Experts of a small language model.
Size: 11 layers, vocabulary 8696.
Experts: 64 experts in each of 8 layers, 96 tanh GELU neurons an expert, 4 picks a token, a softmax router.
Training: 497M tokens, 5336 steps.
Below are experts of layer 7 (counted from 0) of a mixture-of-experts language model. Rows are named up (a neuron's input weights, with its number) and show model dimensions 0-127. Each number is 500 + 50 x the weight over its row's rms, rounded and kept within 0 to 999. Numbers have three digits each.
Before each expert's rows: a language model's description of what the expert responds to. This comes from a sample of Wikipedia text that the model never trained on.

# expert 2
Description: Opening quotation marks and first capital letters or pieces of words at paragraph or list starts, such as "Shout", P(urified), C(ell).
up3:561480575561640410479494579490485543414467481498492487485475519468521407542561488580517438527515501458521453481426420530423488499501455546491572521470441493422457571429424478518553522524471466614430412523452445570443491446457480547398543578538545514565470559413485469556566464515538530518569484503490491503559548502481535381513498415483461472524423517491519592459535510511555573506543
up4:416542418516502473582489451479428536459534473521518548486506514526427513537471436515413410549480555577563510493532446492532494566425566424483435486494525461507500599577456438460426485460484476466472610557550469591475551506548534505465528565433508470420448472501464401488562549517504436389456516458492482543465445507535550578438532549430413440555544507550503465506435583390544500520551
up5:454431473455536494457491433436488538520465594518576551442494339447465597501520433563545482515461472504498435441588405583450467446429451493475566465625418496475457521514558531531502351515479431524524503518516489450469515427433484467572426498442482462501481470487473477461460457529523460501421527498498447414490529520486564500460516508529435514494386590473524492603540497488504464525537
up6:508459433465464508533494470557535519544534562465526445507489515489599470527523524606410558461482478554524390535433413463470433499469356584482454476501488551533492478460483520551469485457499450434586494528486428441494446570404528556523457452453481472430446456511546467536556515430495525416456564440591497472521551547453480546525334427489457495559452495597566510477475474452479530540512
up7:532506574493423476497554455429452429518573414543503527551427551520387553560539421513455485536423469430508460524494536535519623560531586495484400466486576549518465520449454452456456537548522519481476523543547545526506524463555482558572500592515491422487554458395565504614417540488481534438432504546526496474541527558538546579479455569382474539521449519463525542471507519515451532530584
up8:470545405486589503501449556475471441563502423385425517557497568534427496516536530551464530509496515556514413436489479645486532484366501469479560429519575542453503484445541412496526529519452543438409522515489573447488411507490512467491502431558466455545494466471526553510531505454519457558461600611479429426446518573437420446530457465499501457509448564457556497520506573550534526521487
up9:568584381437513475476527536515475410548536509529458553533518562463408635541508531474501504465612492542499506575531450493431484534549565491515471521410504524532523488486562527509416592502493511451503519487584598506526506473540544476457426559533534432554466498560589499467468478571503525505409465414433480455523511498603560498521570394581529521476558521515529537566482451586581543450510
up10:495474497510573526552493455527475421438541545501549456485557415464523463409523468553555546564481453523544515538519494524527574432427542578584464567466523530461488572504566414541441477488598576548412409555482452507456484528544467523516457534460454590454456461534474470519535438483489541483494504559550510522498438456451424492461452608577456438473433435597589586422423450532472422507516
up11:445516493526487498583503534534494576548482575466510499399510597593549478505411416516570426482393418499495472425543499452489507630456552500476518439473531454467479492436472459589545543569441474440565445456463463529496488485456534541415559537471467386547553550434567533482593538521457535496546458505508507559542498581513457483448449474520542614523483569449560490519595476438491505541491
up12:524543540538492556558522544513517506454537539504487474522512494610491433482528530588569558503485544439506537497569478523440440577539508540487555488529438356529411464527511479601578503458500570420578456473466431485423479443386505539596540567530454514482507477517518482471451520439503446463471594547577525476431460466543499579540532439430562443511578454493489491406513437472446416471413
up13:555413540479471492517633452512518521544508620500556498569564532447516501588338460465419488481519411501517446518515477569416527432553431538523499514608527555482489458442490518526459540449453508449533480581489467524422468465501511428543535455524442521521530419474493564513508482483407443520512484516499508511518412427463439547443526400435468546451520540537492543441521408537409475463449
up14:516521461508478502475436407494492543508507480546482484542428446442483437579620452547543528562508525518565498488451561520529415517494492587390565435534536587536477572383512470579449481518458542376550534446498550531535544569563554402560558505481466516541501402549489469452542524493454498505571535562523424484405559435492461438415487519554497465481494441556538480569540539481481568504563
up15:474489490467502499476486424427431583601503529615486518496483544506543460480447531533435461541498479471467553539495442507504500464517507528431495450552536551478511547560365587515482534554550527469503517585485512538543553516507402520630503499409507481445535535436503484524496463487481467558454453576509617462378467550570474518504547467526384466556435572533525460422502579607519461519584
up16:459546408563380466424448526577468499406478455559534463598488560453499480499444509508382578492579556577523422498466470471549500492552515468464417482582562520534488559494517489515525439519571514415458559559472501505559484525485526558502418555499487522593500527456341469486524517537431553426442494498406554472570459491529495475444508471559443513417490461483459443509553532502487527422477
up17:536465520515487438454453512392474511432491502546532501515514454539571532495508435565477511515468561397519594613538440512508508559539490524487465497487524447606534534617499417456567405396480550510523496502469532522509566488367517526576425548533523532464484495440463536519553464465451447517427453506491505460560567520429454449446554608440468388550557481553495573412517515536552531468504
up18:537479491492574475539525479499413455485591539545365504500454507462507429511555454552469531449585478544445455467484455464433533547502376471366452438505494552436442540528523513468518534471521543489386567569541478414549481506474484491502447502509439474482466530457534451492577528526405464499470480565469447595394512528505460501490487432491496592492492577498541510548399428541409553499405
up19:492458455523501434463475460469454474520453472520472571462456462459427466458428525465433512516544510433414568503441418568474540454552542450585477540392433463491516448544401504510353501590411581500518530458540568446505480458430512507497456491519527502587532495392422484487529457470557605517527533501612548507564493451508449427529408532498524463518561539445497425464430515448510477477458
up20:333544400425445553575482514470488503508572522484463522490498597495462571484561498500433536594519508555488570515569419577494506555509522545516509491591476438527446501504500582395533481442434539422480516426542491460478465438440533573524476446476451431566550457482507545556483491497463580463510451468603467476559469454567534476502452476559424579562478495553543603479524486486502561561506
up21:395555507544553475449514485447536415464560549396518455570536459482525506507388425498582494512431492458419519464545443515503529482438504508499556451501552521463460485598473479460523465538612467490507511419589584569455642500525495527551483494410534484485460490462433494539444517465513555492431502513556515520531501542477406469583514482484434550554539502535428571526400516643492470533496
up22:402524505496447504447493410456536439463453463528497498520507466476524490405423401474419510489437560497403469488544434492513555490409560555425492466501574477459491519450512594518459586570521583404462594545545511504543581468523467523560490489448487538577524484520450600516469428508493559575519552549533503535519450443523379448506478548426536518594548533610514490454428521553503509515461
up23:476550554499579387481470578477449473465537518547535376450499521557474535468461467565480493578449565531440508543449562399491508469520496432452519510566394518576585488462535481448521485461500520478579512451561508515502501405413509549600450533628517551474517536516455492613517464540490553432547515470449546464459476522548454553529438477503434523480539572489536514457479537496579395596536
up24:465494550582569495481500443513471490533373546481526462475485590471482472511438440514512485545494429514500572586533607539521436520572466488429491395496456451473518462436405510473554467482497519501428498614508516464575549481499558513499550539425537484521394482436421493497505395413559553527523431541597444510506521446414584574525541563449586520523444569479440477497541478477504446536457
up25:477425441505451546506543475544560500536549480573497485406510344477429474465505489465478558482446473568444474492546495590337537411506483470478474483454592490402511460539466483541435497605477477440467522457541461497503474467542532492542395502526501493448475464537487556504505589573550580456511636431501509432470553509493439532502478505536461565591545578490495472503498517531453598502536
up26:578495553415554523476483422411526481504471559409466573344474489481530535500446522544468505438460490407545472471484449481469514470519455483442495438578519526496538471420599484507503450569503513522555480428570569354469462497510572465467484405554369451459456552549556523521489484544529553507524582525424476495476469498446452489463512435542438531503551622541513523495492564527525541442484
up27:508516402499515451391575531501552489581568595543480534505503434475420524414447487369389492471492507567466517378546528551477451513486556518443379486523497570562552501514437560517446455485483442426509507470471498551471500495568500529559477493555526458522505537461488549476551405571478521506450392456485454505498458578533571417464504493477505419441527474510571487513393440536490568514492
up28:516515498392531495525467471412432509608568531464597478520497450475523500412391487475479525490566437453446473581528543477521541512580513485484495424542547390482508521495486500450558487452594456459487432424480492458480387452501460530499475451431422384539428393501530477557573539496442523573478499547531499466503487579486490514432536518528480426563468470485453497512374452500499407537554
up29:584478547486429475467399475485552575518485513544387572404558475516536468496454528467462468588503537353533526507498537471453515517516480510496476476480553451499452467572451457463472519570471511454476496466498492496536494517505499504473534554480500487455472381507586404553583450518533380622497536581514606432562635534505507574492433467522591496480469511441473576490454455501503515516435
up30:502450488432520527518509543484535411496469494469518566536505488362503482533418475527319473549514525519473565579476509501549520575509469492472483501470545527442408436462460440429492435546504577555524474520538452448489433487486439496501556515612492505502433497471473510558545475449465435379437501548397601459431428479526535548443459544436515503538555453501506573513488581423427547551502
up31:494452432531455529550542549517480477480516478480523508575435542472474546537508528553439516462612504385630519562515478560519500450436542572594507538495498457446510521464555496539510500469588531530531557564489485472515421501526484449501487541456481531458502474563486356433605439517475468562450598507426530542522549559513510499567417485418412593506416480483528502544495544511437629542549
up32:446505491470560570412537452482552405539521544440475450558485554556462513503447517493458495470376510523494472476512593484476521446443524553495519507488464402479481470437446538511507465473516424530458492521446516516432531589510418469555457446531534581492412575435388513485471535511421597450410523430526599518507529508564403454454529484500472533555526538525412516521422460649455493548481
up33:462425480533476441521499509549516487524567521575460500550480496517477464432509536544518478484382475495508427448492453491540451516545441498442473462524528414448454459560464379511573496555505480504467585480466526492451434480505579604491490591576416533370629500514423528553435570548419494458483513540473527466465555401436543528458447568527507527470556471496509552459512531475461574637490
up34:510565487508529602436498535539416497544520473569455504561560463517465454443433505539512412500541498564546500456510468488479462590537472468433551509480513540561599550503431479508500473493531398500540385527501402517497407444519561524460517598508465505475387457498552431478586507527548468553493437519436569419444559558484568430479489579509432478484488495402612521530541578536447451505537
up35:567563514556426414519419498389491511502514578528509530424549555542522450513501553565528560491572543537520602541538529435580524625524523566471557465499536533563543491558523437501413477437463465510531525466535548436485570433481463488455481512504446462539582455569496490466548499479449396497522558587468553510617591589484490536529434568517477455486572472472533545572412527554485485523510
up36:454473377448504485421618543557463486455469517534482489606441486610532527486574418475605526533522553556440509528446388520537537467404483523546444520432543512425536505528565405454586529506422521476503476493467564519486566554395566515446503443440568518504428519509440580524419471493555527526537489483466481420467443470570486483499468547483495529478581504505472527508538502419583504514532
up37:456516550543497455470546451440532537381482543399501520455531442446503440474420512552573510510413444390459468400448493554495532463435467515489564428512550451483439423453390544525496523531489562511521488528582496507489487535481509546556541521517494556529479390434499558479362471413483574523454549519398432488474474382521499536510467462522481511571513567536459522493562485485489555395489

# expert 1
Description: Short vowel-led word pieces and accented letters inside non-English personal and place names, such as Š-ar-ūnas, Q-at-ar, J-ó-zsef, Bjø-r-gum.
up3:513465436485454509436506504460462515569532510494556480506366511547564501449457506456451537594478540406505580479523480475459462428483452515487625477503519463468622492569428562568438500464469498371492537518430567489465447630511464480491577511508542522436512534484445439583443545475432525551509475541507600526513544459512410458530480548576522505537489462406465493473468545529516517548615
up4:529604526460493504598521518432487541512491545488480453526418544542519504521424468512560475471445501448516499449488527500540444491493466501549470504442522393517338495489506507551440589495503416521466449506538461461438599444540462550516563491593466418422504523492538527534547564437430490604527639561517567550562559472553564484516427442513450526475451439500441475533424523499442448577469
up5:513530468381537405524492574478388413438475527459505481516528468511481476532539507584549437507559434512548425488470550571552544500500498455439483505495408566594461461602599457613517588567503469516392546511468501496479452532510429475440510493521517492551544546549545523384587457511478528486541513555415500455429534519424508480536554479470517492499596495464524531494503421501543450400468
up6:524487561423374470521614521443503480506550521526427480437598542619422599484435495557561497470603537544487515421536487451541398496576462547428490550548584555461413449568459425535498545442519417465476459528504408530491474508450489440435552516526507461426482492523484555517465487436518522540542441571520544480460525534426504451459515480510518514486475467508502531468449464497625570516499
up7:503424520536458497522561465512560488659541554480482450486473541411524555417414463469511353564514513463513497473537622528521512498497471436470529409427532569442549502505557515509466448524515460607561573516527458453419482566444512536509534502513466433499479574514532549536470515539481553553493522447556538594564506466457461511442471526479545499538503491523458542493554333454505581431494
up8:412639463463519563505489550476505462470416496513525473584471527535496428529508502465399540466493562515418505406527486466457632501509449438465462576438546527511515487517512545464554536458468464504518409392432550497545431531571518495423472555515504404490481526536458475505570541553564538577523489486445478457456553480462546489505495458504504507482442561438584594614483374469505504529574
up9:532442471463500487541566595549474485456531486516495484583528480506505462488458584526437540484482542409500621595515472407372565529572539476461493545450417472524515478485517553497453514503435516491373563530502584465468500568485501516451500536462448552589536504580416517551505555528469539434549434526416504391456483520491481558520564593497506435476523557411446468435476403502541540454509
up10:489399547510572494550520583424510452476435493504494584439555437508565525490456478494406469464486574546441516502505478532536468424474483489562531467577441606434463439520550500536457482545417489450491446447555640415545562525420526393524578528538566501482617538488497509466523517529443570490508479499442543439503442539455506467540568593527485467448548566434432504501572545519571516517499
up11:459523398521438516495547531584501552501450485439525540573497480613504494524495486390456426506457534485442439413545487469464498397588463542497532407477494561543516458495537489472522499554443539588494555464438410491517533532442488450543494496557514512457535563480468459494520497462513508580541548515533511443432564486596472506587548489525486344452480594404509596454512428550439526524576
up12:468579470508534531474511517542500592561450468469471492526510442533416519447487572483509431541429461499464504595459445478499431405505531480533449603493516564416626541541500512521444532525436416445475574434475498517420475450484448584500573507515407433516451472504450444454476557492404489492550458421540457411548521609524515509523500466463630449485498579543468485547514578548501523443517
up13:497350494476539486450541553508410550410468481469513481533443506592470483470542428497500481560422502452487479450515533480539558585467528528534494422452613458490417474435569403460541487479511481545492567562411492489453514633559583503469544481455493480536568449453532546397464557483464515570454528549472451547530444487504576458434500465483427428503613525509476476453494478464554483447432
up14:560497527476431493463479477542519477505551514582474544481441567487565475486563495445379399492538506466544540442495457499486580415514466474540437566525524546554405485449516464472453439525517475581456581460504530538587536504451485551494403540534395428575460425491529542439576458528536510550443504452525506479596565608521481496426421484444509493440479508472572591536542527592499579549452
up15:480372503456504481437646512486508510588538571611551419414506489439567452546476522533489434574552548502526502516534377481507495423451502460453480569539464480568479510463507478573478548506477557484512507529461530459511486583455552468587567428604528478525536576529508602484519527493468519418466605446440519392523461507564513450521503481537418532483476571506551502557546555487482477525514
up16:481460479612342505538439489489509499445512445476555492526504459392564456489563460545503606454526506443439560524492577504511511528463516537496450511363510429571474473508461572447492469479496681571463547515503542546478457541464420509473553467488425512476563466539496447556490480451447617523507463467436567483527506540509541521529468520513453441448511500446407499526471494424557470551435
up17:528399532495476464483504527486531565516478461507531607467508445488557489618480462474504527507578577555578388468521491473439531490496478512389466510533448516420393512444630522542476460522476516459443548511531618499507563536573485404485552503576431525511494492490522457473485551587461502551580527396533469465454496559530490488404586479461507561463523550493530464551449451469417462436431
up18:468431493573526477490518537485499510482501456576461439474443497346534481486468423496547470463538550459487571530513452444441563467489528468523524445459554510550548530566442479547589521528459431525462523510453490577383483546548495523386493628414561431512483558484546514450483536545473457462570436522406562457506452481610493550527470535587606526528463581439553521492480540461556457444501
up19:478566506498499519620509490475536427444492501473512472447566519463438607514529510502428505460484512504472530484511543502447572532522447519560494501594547571432460452439476580572527489528517471470628429569542568485618490551542498515480531517507474504402506353525475498478498547585478468477492505490479463470469531441521502469506521515401563563658397525531501488499543534501401458421580
up20:503522509447603409539520523484484462431473524554450499567423585568509549467478494516523506594497517490490505562539600564500515489555498535491433425491660439486464449540451397525486452599532511515456519388508471380488568517551589582507451579515545476530505545466508487549488610482545489488503538506513459463463481407459481517533483414450511510524452557500386517478458455452478566554495
up21:516426446534491490495489559435525532460524461507503524483474482526476519525559412389560450545478549554456483407578471517422520517422494469553595449472532490483536508501578498550589531414545507482517455534468507520498562404466439565462507522479537513607423370457552527538514490505442514462495503566560574513541412441549428410515555511555462603558583563572409445509552454525493470545474
up22:423507494420446431523538487425501500485608594516501553528459427546439469525508355482447531461475465437524477608470498531544420482494439493531428493469530519476526519496455617472442521513485499460495476503501516581541599496460445582566532478577538360518433460430470478541522527514482520441459354509555468432483551557511539526470554453578470563461568461542478451483494531503468531551546
up23:443533468524551513583510454487377456543410517527517412552554557471495517613478499459478541500549447450599456510460424598455417466492464442523466530438528477431589502455478551531438472540554536427574535572469474566584527535588475454498604519604515465489465554492412527428476495420529522425554484506566524512482438555548541506441513559488484478459477471458529493484443451417488543554536
up24:449453500529548461536523461479451596507496523526522451479611549533505537427417539526540499513445483511459579446463515526445511559426518544502538461475578558413527544457491509528502485477465416525481530547468568524523493579632561478484525493518500517492506514560455395422500613504528542573563451463436531440492521547442427524563408509495493492404399605460381522556466498441553551509421
up25:527500479474337488535530409525511519461544556543452566478503509454497396511494488512416467502548482484473488473414531516510547468460554429530566476537496476600426468506517474535610506547530487550498440437584499518497435555523498534488465478480398639539420436630531540561506546565550516514573522501527525502510450524516417518585519435442516575442479556477415516573539506432516501430460
up26:539541498553462534443552484544435454489520392527475504572486426393431512549494440462509544434497590531489444537421488473518607485481506464474489443512473510478534473520473599535432607436477477531432555551450518543504493490466485558469456532579458530579531429462587487500528456518483616435439530383557542460566467472527396582459513515527517516481453559491570442409538523515499409535439
up27:524507531460466481456464434498523544478548383526580500489577524460485507439513476457425470490447484503496533504585551550537626424500521445476430561440480564458462503467406511443464549609511547466507520537533478513478561469498527538387482500505460527456421423468478540527547516570431589540488461598527392422508538465599478529443465431525529503506489415640544543548495516472452539514576
up28:419511509526510430509557445444480350444451514523484496498589537439493506544546597496510439474450488475519525474474430429457520419461532486563506583537448568500485513495442508606380552452389441517538423516406445510474591593513487489487487491526490502535416543501529554552493470518414461424499485501419522558534471490558516533564523426503434523493392517516455524521398511468454420518535
up29:579481493513453481475524483446530493509448506441388486579535509539467454557533473394526503507496570579492510486548563546555528455523521453445466558475512435564525465503497415606467470529495493450570542475462536402535459426449480478495517508580467557460527563486462531502435457470454564479524533602538418390532446469453470430544548500376483524469636501439398388474510532549513554524470
up30:454536454602421517485553505563492578477529616490498546462522529425422485574487533571421489403502532489515503436492467555475443421514477466561465438504491503486554509517435554502580427523505500506459515550465453575515483596495507522412522492612573534468475575478441570508412488407444548510548499528487438585514562503549494431478630467515468516561452490392488537607544515482519541513462
up31:459550541479503507470497498446518516496527553495472416392440556495568506503453450428456522477576505483517399471429569425513528448493513528498544536522581509393553476476423411666389541492425466506586527518426528529387504591605454570549524512521546541479482558476455478534538489422468457485504513556537490434511590539534441565537500476511493533528428552545509472506495567486451526552547
up32:427502485539479514510444474544538571481443511484507609490486510534579482496465424466496421573391564541520551507574513486586475562489497467508391542523494505512488562473586592607412418476527521479467467422529510567557507450534431495538495531563477461524404467542446509440488573470501541570509584428444505452547478480556502558466578536526570476388434499405424584491534488472480454489459
up33:478557448417527426533495490514403459509551474530481508664629444445489515529490491508572533599539479502465428517407567512534591481450621500487508454428498456596504502500529524475572479457513506478503487493478467495576455537423508411524509526525481527457558472571446582471489489475407503517441487458463469528496506412464482495531602513447566529537514535549467599428541420485544406498533
up34:473554481563537557594522496524491584447533492482583506552534496401511468504528445529473516461549463469532569450489541497500543490522472462489513518478500464512543577504535410471494456459496509564428458447465449548330535483462494516485466576556526527490556540496452518486465510504482463548501466482550430541384404530575631497394511529581424408460573396435484537560467587533518548488584
up35:492453528473475503458481357489574458479529532493466596571486467479487477541429548467487434515490500570541531457513497509479532411464493539558588484547532477455466515473520522548441454559533468467552405590568559535562484515526603503448565527401557544474561508561530468469518568371458508472486500470610477478412530624584511568514551490555525463585474493530520456483484469590562405492511
up36:427537540479500593530541541493456451479574507447499589510473522565515496430509528469508428542506528533569499478497533451510551567459541602502534401496402506577447479422476468521421515472573528548577511446378445494477553457484456543561487535566455396461491416535526589533454451513494516443543541470526411550539418525486520488504517434483544556593512504558571475541527465506341533465460
up37:540505500585505444567472447480441405541465569538548470468426536359520533457548517538491479594461528493554582483506496502534474511475476502474476567547520493534474449410526444549439549522553543568539567550500502586610520580509560457462483522419535465505418534492511574501458451563492633517476555503520511483423541527575519437493461529463484459434519382430398547539494463535553513584542

# expert 52
Description: Starts of list items and field values in infoboxes, such as "- N" in NFL draft, grid reference "NT", postal PIN codes, ISBN 978, and section headers.
up3:528453532431434444502537472539505432474485546498488447561406495469492426553436476528496563470453526496514544476521506500577497590526455619514499501474431496480518438536497405585535558545561493533475505510437375417568455515394546482464481504508453432488529516517509520491490595575416436516572471457499513522421428612440517430446560492546366581616496524558524540484498491495501491482539
up4:531393493471503546462479478458506473458539552536553545479453451496538588521596503579544497513534484436512516479531566541532509545469494614522483475423600574548471551510534541460530547507482496535424476605468482450455594505364458468542548501412481468470484526590459492552459506456432527587447549475383379494524430493447518476369542465541492505514556487470465423480438479562536459506461
up5:575621537535470458583444480425505456497519503524561436459519454459497519469551597458364431436531544440488606483569580503522588510499494491494507441524498500488572546469473491455434536511469512489446496584567471429497572514568528511592506630566401540459513466505513507530452540504434477510498494458474501528531547548445487475431506456392488431509520489516526467443385486575540397477511
up6:454564531525459472506532416535514585459527443482431587507472449521466508459555467539537541598477501450376524497520523517523512560555501395449476517513550562519414494572543464483473528484459575483426547530556546495412470408503583512436576483487496413539535450502496550522431512466364582616504442575517438432476542510521561402492525479436509537504409508539481432453490571476531539501476
up7:512554492535546510554481508406460476567461415478503621508475464487418543530579498567473604526556530503479472495507470451490568513439519443488521492404525472527455502500474393535574530529447533492487526378516422503530453575390499504459562512594475438577514509481441538436490501518509469539549556543554412433416527485480432440528519401528437490493489556452533548552485628526556592512473
up8:549426521451550529563552538512513434464514434533435603503463507509466589517507478507420603572441570498512460493449543565497509459565455454469570465467468466446437493430421423512485446491496481523492524534404550490543583542416527509469636555426579498510559549515544577569527482569584448489446546481586507471500455478534474448481481555407492465535432550492502399508505501451513554583565
up9:527539443483513520516466569507475499506448445543440509541524452534536412508449483464399423430466573553472468528541547483480513519483594579494508479458490525541567482474500494539506591462500575436585478556503571472541583527414487472474570489435490517451558484606499480467500481450535441487473501437582607589531551466475470394592585507509485475505675505513494542508562456499466566479396
up10:520556512437529501523543503578421458600466491486532434539473441573492553523481371484444519493551488492567459585527483524484581479504641488494485550445553572570432549512607456476516531519631578481501552447539566579458419473398541453491454462499526599557514494540472515483522508490463566438469447472576530422445458499509437449558481469564431536479422490450483532460482531486554478506489
up11:516502547460464478550539512450565418425433488436558430472489393461495457577398524551549486481580545476446551521538519453479481454497607531469484481434559534535516540518394469476496514588548463510505627513627410527474461565465494580429429557478509449428443579520448571444464519452472455536536493503508508444503485516450420484509443484440516466511550496470498440585498537563383510527495
up12:559521504460549492500519558532483466526488497405484557492470556528483448473532575450554447486535473507586533482552508443496466511466515522518453417474524485552544481556497509549483640525520585600474514494376523492575459570464490478481479456496504477510488515518567619536438450393563607504423525465438413482457478492462441502505365525522402475528384505496404561558431509460430538515467
up13:460513508507620463546489500373477537476457523478475460520495529456511506594532495528587377462518487507468552413504504465477512420478522509481496567430492554431526486407531510518541528453431555546545462487557590422554578448508610419486581499572460563528474502500482524474566470404465481560549576540533427517526492496476472475486479476585545568448460560522505528500461379484533489358480
up14:544440501466517549535587490555490508504637492529457462550509495473518589514455470581490498519557456522514487542481538469484468550546536586491462523549457469526512442432557537543603414454496472444598509561473485446506466552517517363461490463423557487590501402505496513504488437580595440508463490595634505477550517499419485486509511468520547532546509466535402470370517423521495562454479
up15:500411551460518518492499450473620391506430516524532482553552508454499541426469477469582368432520512491449474510563537516433556475625481513526570539473446483477586516397479539531528552600549470533506531471445391488499472482487540556582422550531411363521438451554476502515472477524503525567500464548487475458461539471583449496544470472502459461506473437462544427523483489478379471493509
up16:390497469456555498489430484452467399534532476557458510496493454525374471515431506514448483584488487458553465491549592572498576525401411518426517494498470504499493409498506500558535481526515541465560474573541493599440492547559521553503498534468578392543610526570432567464494545552509503576567555444541575502447551565459490470484582489523455541522558439447451505415539569434486521543489
up17:511437607538468445478465591533536421486468471545536451452520575586521448527415491514495507513431521370445547498528482506572561541552521518468378556489401376447534482462502478529413511479474521600548526506559513584519547498477489464503501505513438513576605607550473523529474487445485526547475482481587380551449470465435540466613531504439551513517489497531427527489493453507474496498462
up18:496406493481556550393511473469571541486479487491458515563477399538543469545458468497401486588450534419503546521491456514508463462465511513482438554575446444522537492465401511541570450592585482510449491451435521530580493481510556549566605456445405470505489599620528551537490579515424471461495562584420487503464475490535533476472580532594475476442552567433507464523490547513577516472491
up19:482394421511448550549618553570450487510529486519542546495462507582442447486480594523467532562540556504439507541468507498503536440517603389541489536456521481422548508529579581490559555439492405531503444454573494486532515402446459538483409581527430470411540559470480506577577495466489473538479449590459538433469560515524516504473433483569490464525544479536557415545495599518514560518475
up20:603456554505631562456405479483543550497504478498507505507522480508445496491440530413443598522435436495507399448544462490483490392468470489538507474497499456516479557575554580504481516559570421496606525394441522556508345451489496495476462444578546529512485546511516560565472547457548526604527535522480577500529502498483490513487441491545549560560462504486596472510475482457579579497416
up21:614510527475458439421488580472486551390459497548450539454541479553460532557543542445496516511451442460507398466478486467455606490458480489465389557484544541478522456554536501554435431555425416640529433458533485439489473500426544474436470385485521502492491524514508521510508649504450476468519477505458514467506543509509428568463418423547438487545524434524455511569462453454525563556523
up22:428517600612550517474523504558596500497537547554539471440429480496588495491442443481434508470534383475511568480422482470561496599517530447518506484514618543471499511498489554512390550516440464595427558517494526579592480479554527472479582442420489524442438458509509467567472438480542547479438546435562461524547435536549499463553563406436529519470487510560458464483484505529529403554485
up23:484545512552486506534494446534423496422533454594556549474496525474462448541565492552422573461457563587470489502505530534455560505487483560553514585547466449518561424556461506536462460447574506480429442515538471576668566543476487473538561491585450588485564443514512535493483542400523457445508507493546549460478482486401412435533497405534458495597439481504491455539470581442482409458491
up24:494533546482472407530545423507453475509524556447575499514537533548462598533464482618490383561537372561501517452564509491555508484503389512522504592507519561508453577432509493544507489522455444452572533456539511547488470538495409514539479484545601414518525516468457509491545381543494483463487544486474461522469542473490418528570625467495495434472471513376550525478524425405549526449505
up25:546461546446463486603520578597545448438417649603533515535482532529522525405449467547491467483490479446606614516457530473450480509458475533467423453527531466557468517479517388588469427449503559496490474500443514473509465515423511551478541531607413522522467478486452525463535481420454559485478483504519438509517490495469436456463495477452502520622583511493472471547555456565539523614495
up26:529557565433459529509477488459425464529539447496481548555519433449466617520559510591515466510510544410522467475448527592475517419456579498531495582550428473442450515545512524542415463455362512418556458573495444456438518450493576524518483554478518475515545509663447571513411475432541423524514514467487538499442472532512437561585496511553471497494532468539577458466561451567530459478514
up27:570566457488582511565498528417422522444494411475518471431612380472482437428423461481474479546481547432528608464546504544473510478559639505542579546508523443465548468533461500569497545515625493545503521454506461503420606433451478479559524495499479438468435484508598509487558485517490495538448539538500405526502465658453552512472517504508518438478516543486560476465536528510513541498496
up28:528532535473559454581508500514490426524578530447531602562555524570416624462415447507481466501572575474591457520489494577583530653507414535462486463472520485496579572508448539498548526600442529477490521517479514533507449506451452454455541554565466439402516552485446553526468431542475519508532491594491505491558499545522535513473567527421501559523543478441577487432452524510388465494501
up29:483554450470545486522583491489525422653500482431430556545527574510395570525513595474471563449506485591532452484481514665459550424490564494540525521482564499546405582404481422493466490521473523492514535510589594466521413489528469484524509452523446481550544420521457464547585534453544427548483561504506523441476468517505457423454470477529458568484521519494505429424532539530475546473496
up30:512473552506500450554483539567537465561423522574533464461527563530540426416478486450485437530441535456514498485466440470462513590533480618540573580427555475491514468423426548565512495577474501541414479418441497550502492545624530559474520543530518433547596459474584503476510515414384526453455483571458541469541539548537480502547462510391501490555403467499572547588465471539472524537509
up31:526458564499595505500478416432554543360487605547511569508499440478547511509501400628480558473559640521524486472405502475498551406521552540503530586459475431459507518518494413547551496494480538535494514479501482490437457503546550506431539507522480476456513505540528606536534536480471506598511476490463418463597465405515506504515470421509493471509495382488515520513595564468540476417539
up32:428513487587428517652473488538565529492515585565494445518481496498430620492550396436573506500493488546481432468473515462456551475601511467459544459501374368545528438424552489543516493483444510532465477522492368543491539458418597518435542461485507534527463517518544554458536562515521483502525536454466463559427463536512506577542546563518555518499515555501485549453604520484441510484518
up33:583621429512485509446482456490448514472443455537478556542494530476508573506419497481410389457508454484495515489479469457560575515532495486499544557592451460451492534406505446530414465486418481496611458539484506510457492539527576513557512555520488506462523578567444451557567604532504573467534437509521446505510531551501519414453436560366513521551390538534509470432585465411540496544514
up34:539506513592461476489476404463524450489415531387492421508445472466508557385498525475429434533479550326522520556514463533586481475502449564475567487492477483488457457538545519640550515452423557516495537483483464426493497510486542521566476461578474528549457496559509484571502448512533514496409515495481412509550459549456560422442543484380550536475600518441468490574478452545527481474531
up35:486564564481452526539441477450541590550457499407446486496619503426522506430438489495527445577546547444636557531483483479602415478496463546466520432528501462504481464517492513415414434614476605521408482464502506487456415510497449537516474503510485500461544500559481614464555464514526519534544484463551564590509502538444425485438469526493514402555534490453393568534502512518499558467455
up36:526493554514421426442537497458616500456473433504572570516515519529460562456455502557424435448609445462469508540481522586556524501443479553526503414460536450406510543512455481502490581572481511498400534501548449452503532475541532484519470538442558510549563465521492552551383558436562446505537545528432485506470523437543380416524497550542475437614492553501501356514436488519501523533494
up37:546581506547429472561491479491592506501493472544518510488497611564414495483483456583461501502469507522488460561481599460527473519564460489583540535499480506567536483497460494510549550515514500491402412412383526504461528571460599533481485554432632488566509434531463523476592481468474587436569479558537539462468487529443547550483559467535495485465398566439518448513561585496452461491373